config.toml
n_layer = 8
d_model = 192
n_experts = 40
experts_per_token = 8
d_expert = 32
d_shared_expert = 64
activation = "swiglu"
moe_layers = [0, 1, 2, 3, 4, 5, 6, 7]
router_score = "sigmoid"
normalize_top_k = true
routed_scale = 1.0
balance_loss = 0.000672
balance_bias = true
init_std_router = 0.0116
lr_router = 0.000484
n_head = 2
n_kv_head = 1
head_dim = 96
vocab_size = 16384
norm = "layernorm"
norm_place = "pre"
norm_eps = 1e-05
positions = "rope"
rope_base = 10000.0
rope_fraction = 0.5
qk_norm = false
attn_scale = 0.102
tie_embeddings = false
parallel_block = false
init = "trunc"
init_std_qkv = 0.0527
init_std_o = 0.0527
init_std_up = 0.0527
init_std_down = 0.0527
optimizer = "adamw"
lr = 0.0012
lr_mult_up = 0.668
beta1 = 0.9
beta2 = 0.98
lr_head = 0.00979
grad_clip = 0.5
warmup_steps = 370
schedule = "wsd"
decay_fraction = 0.813
decay_shape = "cos"
final_lr_fraction = 0.1
batch_tokens = [65536, 131072, 262144]
seq_len = 512
doc_mask = true
train_tokens = 850500000
steps = 6824
dataset = "wikipedia_en"
Below are experts of layer 3 (counted from 0) of a mixture-of-experts language model. Rows are named router (the router's row for the expert), gate (a neuron's input weights, with its number), up (a neuron's input weights, with its number) and show model dimensions 0-191. Each number is 128 + 24 x the weight over its row's rms, rounded and kept within 0 to 255. Numbers have three digits each.
Before each expert's rows: a language model's description of what the expert responds to. This comes from a sample of Wikipedia text that the model never trained on.

# expert 35
It responds to: Numbers and units
router:103127113078123121135119164120163155138107116128101146134137104127091119134104120141167138142123148137091114149140121141125125067120113150103152154151091179095141121151100137161103097133109079106138161115079094150114143148121130092121164150148139156152125164136144151146113125064118098113141110156134126095136154115131116103125077094128143108132079143109135133166130128132158125139103080148142156141112154137145120099108156164102121142169138114131130129133144123173145123162142159131133111126092109093119162126111135112128134131136156077122094063156188143154140126137121090186
gate0:129138113136133085138128135097097195145121138116130120097156116145125106116135136156159125085131112110138150131134124139136088155193126125144105167107162077132114098109128136138117098164146146145127101136176133065122102128163148138100179124074165090140124115104134140168110111149158167127122142146105131125187129125118142129106073136139138134123122153109131143136096125147107130123101121128104089131128104105135123148122101108079180137132142100114098163143109157119135165118092116152126155096105178113151123126113125088121142119133083111086104086152131152093127175145126131113
up0:126109119140108103123150094119110115130135154186117121112141152140147141112140101160119120103075121113144149155137149151137078103134130138139125133161140096115081134136121170122141084135120156103169166148168139102085084175120134104119160143096106102177106122133122132169072143121117124139162089127113120113132108136139135104127110139139142134165153146161107129152139150125146159140086081162097135135158123128087127118102145160109115114143095170105144145131136079140110132103073132127144126113111136166149131147111148132171127117151158123137078126097135150127148181163066122104
gate1:176094134080147150129110145136131092112133104151159145081116085153119098158090104100136148142104143144123132092122119136101134128153114157109103087167103161158094083135137145124149160113137093122126138137162145125145130103137144112088108153148143172128137109148128172164150137085129140105156113145109138070139139104128114099137082123127113118156122125097080112179117145134126157191141152062142142134098145161118137139123126112089109126167149149103139094155130137130139153129118152117139144126102175145158154170135141128110157138146084093116112113143166135147142120105135096132
up1:132112135095125158157079171141137144087127125166096112126095119166111108175142091162167134181141106138136154122094133126104135099134109124126121128173116164104090118135100148161108082114117123093145118120130138170124121142123152132094170145160107137136147139124137189171168117051117148096166106101124149121134101129137131093143110125123108101128128159094163082150158147114126126114137134098124116125124134170117168121104152091123132151166136123123132080103115121137134093164115132105134173156130154143140128133130139135125120136164100134122067137119145146141099117105077131123
gate2:131140130100100099147111099117141131125145118154127175121105113120161130121134128158144148123121125106136126139091127177115093056134131111137157138119151203096128075175127168152131151156124145099137153133131145115099115131158108108117129119168106117119140137109128148154120122123126137082125123154119145096137108111168120121147103123116132148136090189101150135127137087111113134136106067171148137152126122086084146129130122158118134165158172104135103148092132146160138111123148117135149090121123146123192152134089137167141096125096102121162114107099202152114112143136140109130
up2:139135126125141154111090119117089137105161093132106140114106102122160137104121090137140115119127131115161137099144147149132118148144089167121133096157112173123070069109169127111096145111131127105113135129172141127129106134106116112122076137164085126113169104097108145100085168119129120152117119106160134132117125121119127113120137152137151131140117096123147123149102117147108137163119170160094153118117162140112155140133063099129089168155163145129153147095093126162152143114124113133098121130170105110147106187094149117167098152089119170142120160124163146119171141175128150112
gate3:126135130113117105133158112106109108159142161149133094150166122116110121190103125106105144191121137105113134103132136128125124109113141162088105128143138179127173133125117125123089160133167157128118134130110090154138107058120130119126082159124138178166114133148130155115107134080147170152125150151115159139113124126128111136102096133127126139140098136121121084144156096106138142179074121141085113107093081170128113124128123162147124137139115139106127143143118127169113168163143130158149096106130119110101125151155107134095141123114098094159083087102116132119142142159188103130
up3:113106137078136126135117057086095100146151144162139137157155121123148100128113117109109145172134114102118141124118112141141074102103142135146114083117134155138187131130147143095110138119134127125102117107105127154140119120162087098162127152159144143146117160163113108106093131123154147114139114144093137140159131150169104125116129124111127167143124147107109101151153050126111142146084124152104123114087101134138133132151159156156137104158125144110097130170128121149131151106141134163155073107104118126132173171128091119153167097165150111174090082140142130102134139129140095129
gate4:102087120156144122145116151077139114126136152125095146065146086106089156136119161123135171089110167088123125116132133158103123144129139124149145105130144110164119148124154122118116136100141174132112130127052107137155121150141110131194094140106139160129099150143161110146118158122123110117133143135101149139099135146138115146110141157116105129118127146148140122139136103194121108105127145093074159104132093087132122149085125093135136121164153139148117184119140116126129154181134142094152104092116153100148134111132125076150129122140135072138125115130154128097181137100114153137
up4:142120128142135124138124154137113097131057086132083158130141082146058131136139135113143155094110148104125119143104159155120149122108124169129120126144152165104134115138138109073147132157141147114126126127061120127138122132150128149146085122103156141117112143126143159150128168113105123133114116133101121117138161128143122125152177084116095124116102147132168139142114102128121150121119152089104149154110139140147121180109106114116162114167144125128138132094143104124159166140148161101115158124092194062169159159149116133142120157122136074129126076145125148122143138083124158113
gate5:135166128111115099147107084143114118144136155165123116129126100123109144062139134131141122143151157094097078138168172210133133148114098140171113060101086115154136111109143110103126141132097064139109146118119122137148139114192128139124123125129137157145114157140117133111118127104104084127105160139122144113127142152117099151112131139099135134130090120120098110151129122179140100124144106132132129119132123154104136136167159175159139120157151129072108137158146145162125170134121121131167101142143133155094142138142132133156112136113119138146123099154167079089090124161114103150
up5:092148135099121104130139131133113167121157128136098157129159106152095113100184139119147086141134156122136122157151169119129134162128103163173109089149152108120134119149128127125162121112139087100086097097105147125123114164122105131076106124134157078175157161122119127178109103101142143105108088110132119106091134119078133148150094115148167072159146127120130135124098128144117089098124126114135121122085158135133120162147116122117122112126123124132082126128106106129137152083075136127114103104151111093144152106159105120123122129131144149102164149166177124158114094175159107115
gate6:136127157127165120122148075137142128095124141129111076106119147131171128142134099131125174107078149111141163133125136120167123117146128151167119124116100106127104087155156182127135106160129123136142122102123134104108096112170133087134129117068120101084130136144136096132073139165134143136142143090144088085147133142134147124098099131131131155154162169180112141107138130167114126134070171167119145105169147111127126138119143094128142127131100095130102142172119112155130154144131087135116091124098124083144132126147131133160142119113193128192117117128142149099143149121139136122
up6:101105102072169140087127157164104126167081099155182147109144112151112097100148166141150128155173121150146108171171146129147114098106151100101157109114123071129126137131117151122119124123142142121109136132155142144110092155150131129129117111157125116142132138116096174132141110123103114151139137128080146172153112147153121143122147163100179091140145143111109120142132122100116160125101158127127113128169133139087137118062168130113129148125109132164130124105104175098090102149138143143135127154121166102124113130090156130140102119104139181096099141138150117150106122090107115084
gate7:111093118071161095123127136117121175099137091134150147123116145105129126109166110113154130159128144077129129127171144151138116123119083154150102092155133139140131112115125168130113145108108115151130125098120146130164098093140117116124121139128117136146124136153158112126134203185118132103142105124097134110115106136083117102127093141123106130170136105159110107167143101187113136148102123129136119158076136129138141107096140136121113117182155153075077122091137100146151151146089137157084123094095144055166145151134132099130135133144142132143127098150142111102133143132109153097
up7:151171120120140168132111122098097098117119145134076128161133141137110108094106117136097094140157152119116124162159127146097120163093126077130144156159160106137130158134114125152118129096118136149155145092140095095106102133105141155126099134138135169139129137136147123120113158148117181147136113132144149106089117158094104125099175137153114173120104073122181115095145133130149155087120100080140109120153073149103102131174159114143113095131135104103151147080134141123098117097155115147114068128145124119091123125139127165108111133083086116125127144144156159154133110102153140136
gate8:160126130117075164127134164148089160088133122127154096103149125087149147108106178118090091138181121102124118182157144103112147073110145136149105164155119138160133140156122081130141148120102119147104121132163106108117133149110148150116142118173150137136132160102133098146159101109185091118110131127126141149108134127164075113150111134130144161118107114093122111090094162135170153109143105097127154147107175120120099135137122084097140140146133143120183109110110155142102161153108110124125138141100097132122090104125106128114128122116142138107169117107150129130162184139144115131
up8:112110118161114079115105134122136112125127121112173127139139076130110137161096116116148120140160146154101112091111116150187104127113138110098144134146087125105129181084135136144123115121146112115162131158128096176112132121118142112149118136124125141139143151127107153136131126153105121125140101150136123121143155119146152147092141136166116066061125083142138120145148210088118109157144173129130143121151115146169127118154146156147129180058090106159169105154124175105131096106106126137152143155147134157140103150106119111085134135117147142131110114145096105125089127105139123145
gate9:100142128137097166154112156136180156115117112148098126163135138133131127131164087098121150105116132128119131117088153090107122113132083134082152152122122114120129111177132157120108135171116132097087147106151118125130147154179128104106128124091127118139124091159133084116112137088112119085145147073104138091151136105177107107122096120164153122130130107153136189150134105169113137154106102176163142152133154132126119117134119160150115098142110132132130166108122076130126147169132102141151090132097113193129168122100119098118133136155130154139124158115180146130164141151112119144
up9:108091123132100131122131091149136069172156080127112119092112139125107135106083159118110112155118152134095089125163151151121103097140114137123113126155118139147117136134068133165122119153136122116155130162149110153160148133144156179108128168143131160153118126128171119125156147107160147089114143135117110103139153148107108088106120116133111096118107066131108136142140113125128147171127095124104145144110144141180122109162096088116153138130171195131123133143158140135143117123119112141165121152123131137103133143109109125098160115109148078080155084108159130107092087138138111177
gate10:195130142150137124139126145164166128143101140122114163128134133157114113160117098122157164072164121156141125106131115131104120066120104126104194157109132117119131120135105130114136098104154113122128168147134089072147134114114131139107149140140111144141104144145139162173114102084127091126116125114118146114131140098135155151132128121132101126128087116138114078103121106130123139125134137168150122157128181130185138137124160101088103133111151088110127109129190141110148144140122154118144057076133100127108110098141149151168100111124151137116090149109177103140150134097114149141
up10:097094088151138115109083126080111159106111127187145090105131096112063146126175142150108103157127125121098126155148138136149128137124139126160131110111126148144119138113169129160117104127127090119162094154083142138116121113145121130168146171136127126143141120096087162118127133156080149139137153155126140147092150133134110149112156147137122095109112118134128125106137158105142116117113128131115131106176116165125126110140136119145110135108122162147145115101134133121110092141082103165167158184155140130119113125152108108081131150166083133144109151129077191135103104178105138078
gate11:126160124149151138123128130172144105146121143146075141105126153109117124125114114109132115135114091094161096129114107119114146085136095145148154095139153132161132097116143130126131142133150107130114109118134156119135127081116109127151091132110140113130112128145136075107113126130153134135152119150115144143112109082108072112120144138107122164144125083099119153181127131164121146148114122127077192113095084122114140102123110093097176140152143168124112167126104131125176119119157130164124126149119158114112153114163160136168119133077129142122108119136153165108212130176085146076
up11:101121130154110157130090101125091177118157130125122120112107097082135145105079163109104104144157102120150118145125125118137128077086150105148133123093141181120173133104126134098121114074126109158105162108115158134138109099115120132162121149207168161142154137129142122147131123114134136138123111116137132117094135157133131146118119130130136141145132150083171070152142126134125126127208122098105132097137108125175124128110069114105127073137171135110132153129105159120135160119122124107094126108116115130173124112117119158122133143063137130147151107141116114168115110159118103145
gate12:132199135091107143123109104096119161138140130128136164117145140144114131123098046131122143076144162109133156147157098137096151103111122148125077133124132157126157085103107133111139140179124126141081148124125127102150098129155158124080110131126158150115109069124141096152122111114155135124070156144110115088134114158129129108137136113072126156141116162111120155131118098156167181123119135109184099139127168140135154160125140117127144131119142086137142135107095150131147139146152123133112143103097135133136155149119122144161114098107147186144126141166155107113129136140139089148
up12:140167168088128158121150133118115115139170103077066150129133127129143095077149156132102113157098146154135104147114139156135140084155108118120134129152128121137153128126125115095072132100162114127181109107104137101136089084132145143095110156090143119127125109126127121167083138118152105133091140163103140179114118133114124099117131127111155156176178126136093104142114112127120111099104128102108113109129110145121136114208152116105130164142133145101143192165139097114106108116157106134116133140172111088155128110122170136108114110144152151119102120136126106127124136092161130135
gate13:082156098127134157126174139148121131144095066139125156107139151145107136123105052102152104123114125088157117131126139160137120121128099136129118135109136103114126108126110156112079158152129088133084112085121161164169099114185124121097155123158111171141124153156136152085154151131112150076075126107112138133169143164145112143121103127120125139132083082173143153123139123118143159115134113106142122091092166146095132118100142147141119126154129143125134113100118176118138155169122122146142099083139135158139128142143142153112140117165146079161134137136135121133123093169128127118
up13:095124129094129061119111104096146099146134091130125159159156098125118131112109100123100105157132098136144151157139156107142166133160157153140141140123147131137126144116162163148091130144159163091147150149140082130109137120134116172161123107121103063137134153098110101090159082129111133082099153170107166121131147103125140133125114111112146114114129139142092150138165136155154096132098149128132157143181082150114127158163161184107107137128124097108133118175116138121123152081099089117110143124159148089124133132094132139144113116114089124165102114133176113135161136122143131127
gate14:106113167120127139115103136128092165137146087090149153153158177092112155108138173135122112131151133143085116174116109108179156105162132144134121148127096173125142116156112136130105103083121161165156129148156125150109132123180120108166091125128141111138147147101102135106109090141159130108113125115104137135142168153089106151117091146105124146123099142164074120089124114124111121151120163140127159095172086117149135114122166121110150129158134107130125145127165120129144148147076127129159096097110098092121126073131133120080099128114147085145105135132152129152104129088162149131
up14:142124170081171113130090127134107125147111104110129157116131168099142145061139190112153120148156123123114127135195153155154176131143130165176124143144145129158127103151092106103088093104139153160132112122126093109131129144170117123140114128101161089126125172107123139171113131086152149109088137104124118121124152132095097110169118132110093116152117129145098131129117101146127157119112136160126165131140124112121120137132101115106142093179166114132100150089138105117149169129097110165152096119099117077090151115164124111124122122132133116149089155140119132152110147088146108119
gate15:143165104126139178125153095120095147123097153123165138115139128118162104118127159106111129128144146101077115089165101134118154131137118151125133151196144117108125153154090142134093135111172112121117098136185133104165143110135135119109133127136114118108113142109139139115134136118114119156144110097161118119113096134175152131097100103094116104108177089154118140150114134110102127090090118161083138117116142096136127112133114164146186146136157143135106132102161111119114167127147122115111146091180149141091140139124092130138132126122156088074147079157141082147114155099176127163
up15:115126137121120131105096155101145187145158133142105162166176147134140150137149134160123118163125140105158151098129136126152119178111125127088099114122132135163155106076160073138109159133126096175144147109131121119142127076103113130097122125141110140130128147095126181150126158138121124128169090168128130122130165159123103078151151124146138139129125104093102129127098103122092122104128158111154136129063160138123119097106109121111106100167170151117105117157129146105148107120111156130089103096146139093192094175169089098102143133139103143132148121125132114125146112117133141123
gate16:102101104113091138136094164074142151141151089155150131152125150105145121163134129134079077151038118152129149183148118151119159127113094122116105121116181143185110144094140120153146150130144132080128164145081182122118113141116124123095149137115121140125166120152097134117105122100107142147124086124132118151117127159177155134150184103115127103120109137115115186129150113127130088154116154097132154105088124140145133110143133129133130127127178175128110138115116112145134115120140177138137120119133113148126093140100130155107117111098131129118121108107139159147108136148091136093
up16:120119142125149122120177130130131129119096116097127102127150088138119111139110122143126150125180145126173092110129146110151139129112144083115145174133126096086174123142119122118176108142153099189116138133131113136137113094102138148161126135144133175142125173097128115125132151134109115113099137143096135171132151137116111154130181151163143138124128073122167069127137163118115152132174125121143100133140100134145142106092148142137096159113092071147110096129115172110130099151119083156155157132119121131120128102126107116110144133119119161130123153166108078155136115056168105162
gate17:096140144123103105147120129149137135139127090077100133163128141144150136084101106137117124106126140133144103099151159132129144118115119122131117128108100122125129102128107111117095145127075098184121121133114110117146162188094125163054159125160125152134103117114143115089133161096103096124143140108116164100134176125120104111131157119131133146149155115124167120159128103140082140089133089174155161141122173101109122118144118159152110072170127138107114100121085130136141144161136115142082111131140154109138146120133120127134122123134168103162112121157208122112097134088130146168
up17:169122118143136162151076109093134126092144139158157117109102126131100154122154139109107118169149141122122138134184148159119099147181101128124123125167153126134122110125127113163128112109165117121149117126124120154109096094152120155099088173126132095166149154100098143124094104142114147108086149122177137142097098104123140108105153136097147150086122133126108127117156128179151094151122118121145097123121112116144135126125109087117127142110157113118142146131163072105117137143126157120218090096125125175126114095108161098153163163155094089133144122090126138112120120146122132090
gate18:120115156204092154133127134134166118169160162129118165096125110151095074161093135108160136138127114139145101143136118111075152112135091146123136138139145131122119123156133143062110120134129106139122123118128142122138124140157110133120135130100143145140114125149144101121095145146109158084177116144118135095159133137127129104102105100086077186125122143103121151141120094133110149165105111127153148142082143121167167143097115127082145129156158136130067147114138137143171143172166131095134113131082184176109129133117116122116113137093140152136131132145140128101153095139100120096
up18:129125123148088125120100102131163133142153169120138139145136119151123120155098147101101112158091131147140092105115128121148104168117130155117126129125101121108093105117075128149112105137170110124167101101073107085106071143106115116122150123076145116148169148133134138140099140136165107128176141125133113126145130094126159110099139110107114150145160121114157108116130136110155103148139102135143132164124090182166118163114107068090165119086134116146108174119092158137162170139138124115112103190153133155090103116129123103120107128137151155106166193131131110116144117136111123136
gate19:130109107132168141150098078136119133105141132167141090081135156106159146103092086123131142119110149126122107095156165180129116103124100147141109132169108133147105100122111127104152120112140171139110122145107183101120109126168135124148136136124113135139133165112098129080076130143086171163148140127118122117143142098101103117112136096078132138127113170179079165138114123157168121128139102143110131105151106100140108128136162174115139103170091137107113148158146096119149134106129110149157143171149105112138147139134102101166128141117144145145088143156155131082149138152086098137
up19:130079133131126155147101120120126117123105082039133111150083115144150100165154135114174143125089132141128120162131143133124177195123131139129138113139102105146124117123114097106112147138126129141138102091092138113133141172098126144137117098087142129144144149098114151121141127176128117137112131136111144125105126161129114083163140094144149121127184089134145120120165106150093150115119119144102081144129205162112104129145085141146172136123118130132108092104092187127126098157129151111138103129090131136153131130122119133116101132166104135130119133102142171128103108116143166090
gate20:151140132082126055114134102127091100121145142140113159100100128127145132144113119099186160133085146118136130112133129128137123121136143129170133114150137121142117145120117146119144147100115123126174160104125140120120118158155130121121101117098151149107133143150133081166108129173086158147128123096131099098162112154116110112137113103091111144153118140105072156190113085116109155134103159131136137104144101148118090136203111142150139129164149149076181143133124109147127116115128144167153112135093154116174165159111135147141106102115143108115093145141134073114123149154083117128
up20:131150111131151158148146165089181115113097112185070127158136159130122167157122148115141129088144128128132133130105156093145113177152146094139102118161127092130102122143150152127142116163135128090110082170134120108093142175149086139138119126118113114113121088138118140156166097129119171128142082095105144200141131148125146120113107122139104142119127112122090164124130118175103129117127130105143126099118106161102142086102128122155145141133162123139127136070121113091121158101116106120144106117143148142153101162135115137113121128140117133164142147130056150126097168091134143101
gate21:119137120102131120128109146106141120142143160178089116127162110129152158097139111174118118127154129096129138149113116118129123114069094099110152157124097170128108084157152141132118120128148124127141118120096161063136098134124127141171158112124114165132092136164108128130102196113068095146161153159132116099134154161136118124108145145128150119134116137134145137151150127120085126136113133148193149142143170143134094114112174149137146116078124082133116138139181153122112139180126144131146123113094091128150118135100142117118172093122123107109104071137150118109123125150081151111
up21:134124132087184119145101086150154110105119141176145122101153126147164160069128107140116149117119138075127137139129136155142120091104123125166114120130135154162102099107140112108106146121127140116124112114158163074135088139154109105138150147103118201127094129167117111108071146146087127150139133099150118100144152086142114114137105118111117119193117134146139152131164140135107136140088125200143157121124106112126135109091139128132162131135083122085122152134124104137129134167102138116142128126074116109159126144116108136170131125130134122152098130139177105092131152135088107146
gate22:136146116089122151124128181186131138101200082111175148093133125137097131136062075118162139091138116114131159093102123139126114113108125131122138129171153127099133098115117171144123144124119067124139110121168115160116161110159130110072138158135128148149096108129141138134143148114131122161062126109123115118136137113132103096142091104102177116140121100153109124152135164123139147124120119135155101117100114136139130103121118101135151133128157124148135121166143138106149171150149125109119151108102130198160142157138129140084124139120124083144135112158151119130172095133123101156
up22:137114158125151119134161165166146138151119116085141153110116138136094103157124126122139182124109130145135146152057075123115157070185137122075134110125127123157133120183105105105125117130151131091110135112130089108151103091109140147136144130109106138089105155140138134144117149066161119117093134130138143130105178113106124129146121114145142129115106098109131085121163113108128150121154096159112112137149161158142162128110171131134110123090106124160110115125152167113073116134126107107122155133076121112086167138159129135169141106122155159132123151135163155142133109095140096154
gate23:106140151132171118124108133122148141087140127161171134135109099094121146115082140117085096105113099114115153126148120150127099095177115164108131133148134111062123152140146111150114141167170153141146155133123117170098111132116092115168096118102096132114141146122132094097097133122146114156120107154152117074125129116120121102120097125123127149149116208141138132120117100100123149121109121166117157122099102099115140121123182095081146130113125117123166132195144126160165124181112159125146098114082114129138145105123114125148120151137102137132141134088141177140164159113112153115
up23:149088131143087097132132144166168138144122085179151149130115112122104116148183127171083115157159122140158146119068067098100116115084116120080137096102128133166159137164144146124157113130109120116191145115140133130111113111083124109102111128150121184146146112090110140139172122144146140089143133162165106142140119153092134136107107130153138145159137108137156128131154121078150134149123134144114119114138108131128134112112102106142077156146088125117125153125106132119123112116103143155148127113170087142131097151100150094099159116120135170163123134139137175122131102148108142108
gate24:103139119140110153151139091152087130103124163137116106111099135134104167120135143142139119114148162138117118098211123172101139155115086155147151091112093160118116133100148134116126129105157122131091099119098108069156142134146111158167136127132130090116146129121106159131127123129108077125102140123081139091098150124117110114114130066129165110124121113163131125124113163168120120128106119153095129116132114115125105149163129067133139103108137118097110146151135134119149142122129107126113146170155133102183128115121104151139107150190189130171172094159153112127129144120096115156
up24:084115123120114090175071152089119152131163138138137103078151128112146167090114185127143131151114139128065119136169148153135164119089082136146142130129113062154133155102127099112116114145100122155120143135134135093130161098126138154124122167160116111139126144130099068151118141096106114165147139140162128126122106097129123162161131164140117084123154118139159111088120130142174092142171157124136109126113140116130140114105154132112156127121117139115114119168131130098115145136105140096105127096156132136122126161118138124113165131112095112076131104128122136099101100122193109100
gate25:137142126073133123137112119155096125121112153131152143093134097166106117143127125110141177126103134169138105093131113112136115083133123146070109124107098194116146154095170144099121119137108125118155145128114133102100137122093089147146150113165093174093144173173141155131088089175146137130139145103087136130122156160157147139112144108152115134114111142157112099116162161135148117151102116156175141155149102131180104136089184102152130141138080118106132131133097117122127123108140132122096135178105118130116143129106111081169140121109150118094125136153135135142125109111082149126
up25:099100127169108113122156181076168137109120098110125168157137156114113166160122136143119091122127144134079123170093141114147108153132144090135182172153143096137105129125127154189130093145111109137158110136141133183102128127118147106118093140136169119195123141103121086120157111145113132120171139165147147165116115119147119109123127128128164106116128092127127151132135134109122101128151108152087089092120132114111100111171099136129108117113094164146156129168134118128106108115110117137130134106151096128125096084123151113062160121148127154175123139091117163131113132111131131126
gate26:116158122103116127134126140090136125138080102091119148108163116126124169109108118096142135144146138109155140108117160169172128152158126131133108134126131153174126082113138117129091140141129126127075144118118130099124106072147116130118133124126125120123115173140131093112101129160150076111105107105091144110117110119142130136167081109105119172130119136110107132133114071124133109112119156176136150153084103125149142166127109099110143146128163071123102143178136161113115175110165151158137103132140157124136126115140119113181153145117120106118129166162126085077077151080133087135
up26:169096148129134147103146139111107083158117161124143127101172136135133099140133048150108146131141134140106176126127144162117127106130139076143123123141160072143150106124112106145165140133132133101142115107104156116172129092102151115171101152107126151115104129162123161126117111107126139136129139103095137144160147103100142125159109111115133104130150157157073128127107124114115132110147146107194066139131098137143119149155170056122109155117149118147097138143136170130086145114086132146136126127118128136127118110132109164111101095161140140111092126082103098121082154129125120156
gate27:125139175108138142160114113103172120161109107113132168116134151086106126136098155085165127122102101117141128125142138119117181126126153156112094098129116187146135127154104108083108106131115112116061140095155112154157137125126138139127179121123134159091097173121130125137090136118119171111110147136145130087100143104144115117143129097121110133150172106114108134153129110142116128112152138136101136126087132102142114164111133118135129109137147195113111130108152136145142157135138136149081164120107153137131144111131120164185104162135115069129161113164130167125092116181068114125
up27:078104141131104101141116159091155145096176168137124106119146107092142132148142127133103095154115160151128098171138115122131144071104106117127101133135091131102148121129128089129150104118110144122126145136124134117159157104159098139125124136144069132142147189166110106124090115101113123115093143135179109138096165109127083138103126126136123113124136134151138129135137128113166168185132094149169178102102132184126097139105156109144136126134126100106101134161147133179117130128144139081083101155119115142164128130150177128150106094159162124127108137141148102092156113103145135128
gate28:115087134161133107117127147127155157107119116130132109092116130159094146135095146114145131139146136104077125134149115185125130106137121116154104156129097144155113104081141119096123121124153113134099122126140131144149119097133154138146104137141119136118105109128150092085106123147087163112131092096119124111119135149127171121132151125124086084134123127140106116131155180174131169165156164125136125126142104120106149139085168161170137140142143120120143168099122150149129124176135107169157092113123153144147135142112151171100149131025123096119112100144139130161154107124079075098
up28:096127140099112120171140144114136119161136104125119097089121089167123131134103099151099121103110104137103126130166123180161130143111083156176120153115135131123148085108121137147121133167161135110098112124139153156125111132109115159098122135141168102146127111145141114126146163111112138084134129123129122082163164176122135120132136134090114145189128120128110137116087176125097141142066125185114141136089141102096121130119088135160126125181126144086171180141161126132130127131136149176129146113134113131092139168083116132141120129074157068137131131105137130120138156140129119133
gate29:126147125140141159105119161149138162153106113120111217114084104142158121146109084154130090111083134141119137118094156143112080123189079162093137117109125115123094114174129122159116158147125084145145151143168123111118134129121119123082099112124101084157150125102121096142119132105171094149111111134155112131120116098156128122149129126092141105162135157063130142144164116151110151108107102175104127152145181146127154136146115094133143132144130089145146109181131135123130148114114121142097149109118114130131122136132150099162116136166114139122142148096150120131140083129161141115
up29:148179114118117167180144094143148117151129085080131141099129134171139167080131112132141179079112136099140125128115171132102158130114136106159125136139158110125124152129118145101121149148069104136098155133174172121131132128134116129106099144103161104116127097146147087138115089078084129131157101127152129145162117134120108131136127125125111116136110157136126150142127079127115129170120144131122123119159092099099167118160111178158163131121093126102131166122095128119121150114158137113120111120112150102092172092144123187117124130124154092116103136153137074103146148158101108122
gate30:134114157123126150154121058128097120144151142161158158099159126123120175213079130130130128149118141124125143147097129155134127163120126089183110093095152099157129143111138125141128140109135155135129114126129188100144111184144074117139107117154141148099064097134127100091119127126139176116111118126108100137114110167095098146114170170108155122155127141123121160133100123093121130150082141117101123140132127120134142145133131153127140103116132148118151142141103110156086150116129131111156110092109103096089134163122124146115125152162135112129111160107103163109185136133118131106
up30:138075126152115147109168113136099092099143106153148162149177143125115125127118073137140134079146115145105117184136135166106159110145132085128121100153162128156162119131137111133135138143123112175119127116143092087133162159141101174138089120132122180152133166119138106129129079171151134126104107092140145136115099113151115090101137155124126140141152158125085132113102113099163153125164118132094099102102108150112116132122164159146107094124141181138175096152133106102097084084102131133125116113135106141107103142100144125147155159116168130136115125106168169128125148139116123129
gate31:114101127123148161105135124134206139102093118134085167133143088133160136162130112125134068110113114115134133123136149125111122166127150172116127106133134116084091145152121102099095095135071167095092179111154084130141165143093089130134148122129097117128130105132124122142084178107141126124179142105188113148150095126105103101117161121142116122143163158112157166140147095131175157136144129131128123132100146139123141133105107131164133128142123184110111151125146092137125143158129114168088139097155116124114109135125125118110089148168118112127157104109151124106134136159144151124
up31:117150127138157211135112129102117136150121110117113157150131150150096138068153089117153121096145129126149142115142140130120145072153120150116140094191106157092138114125128097097104136097130112111099132112134115157149138109135125142125162143125135097104136127126127176175124163081103090120119143144136143108110149115134082136132109140136121136112136109116133116139111141152126125115139114094112123106074181150139167123151104099086145102082132123114110111123116147103140143108133145108120120142146178171139134133162109146149138129132150121114059108178151161135145196128080122160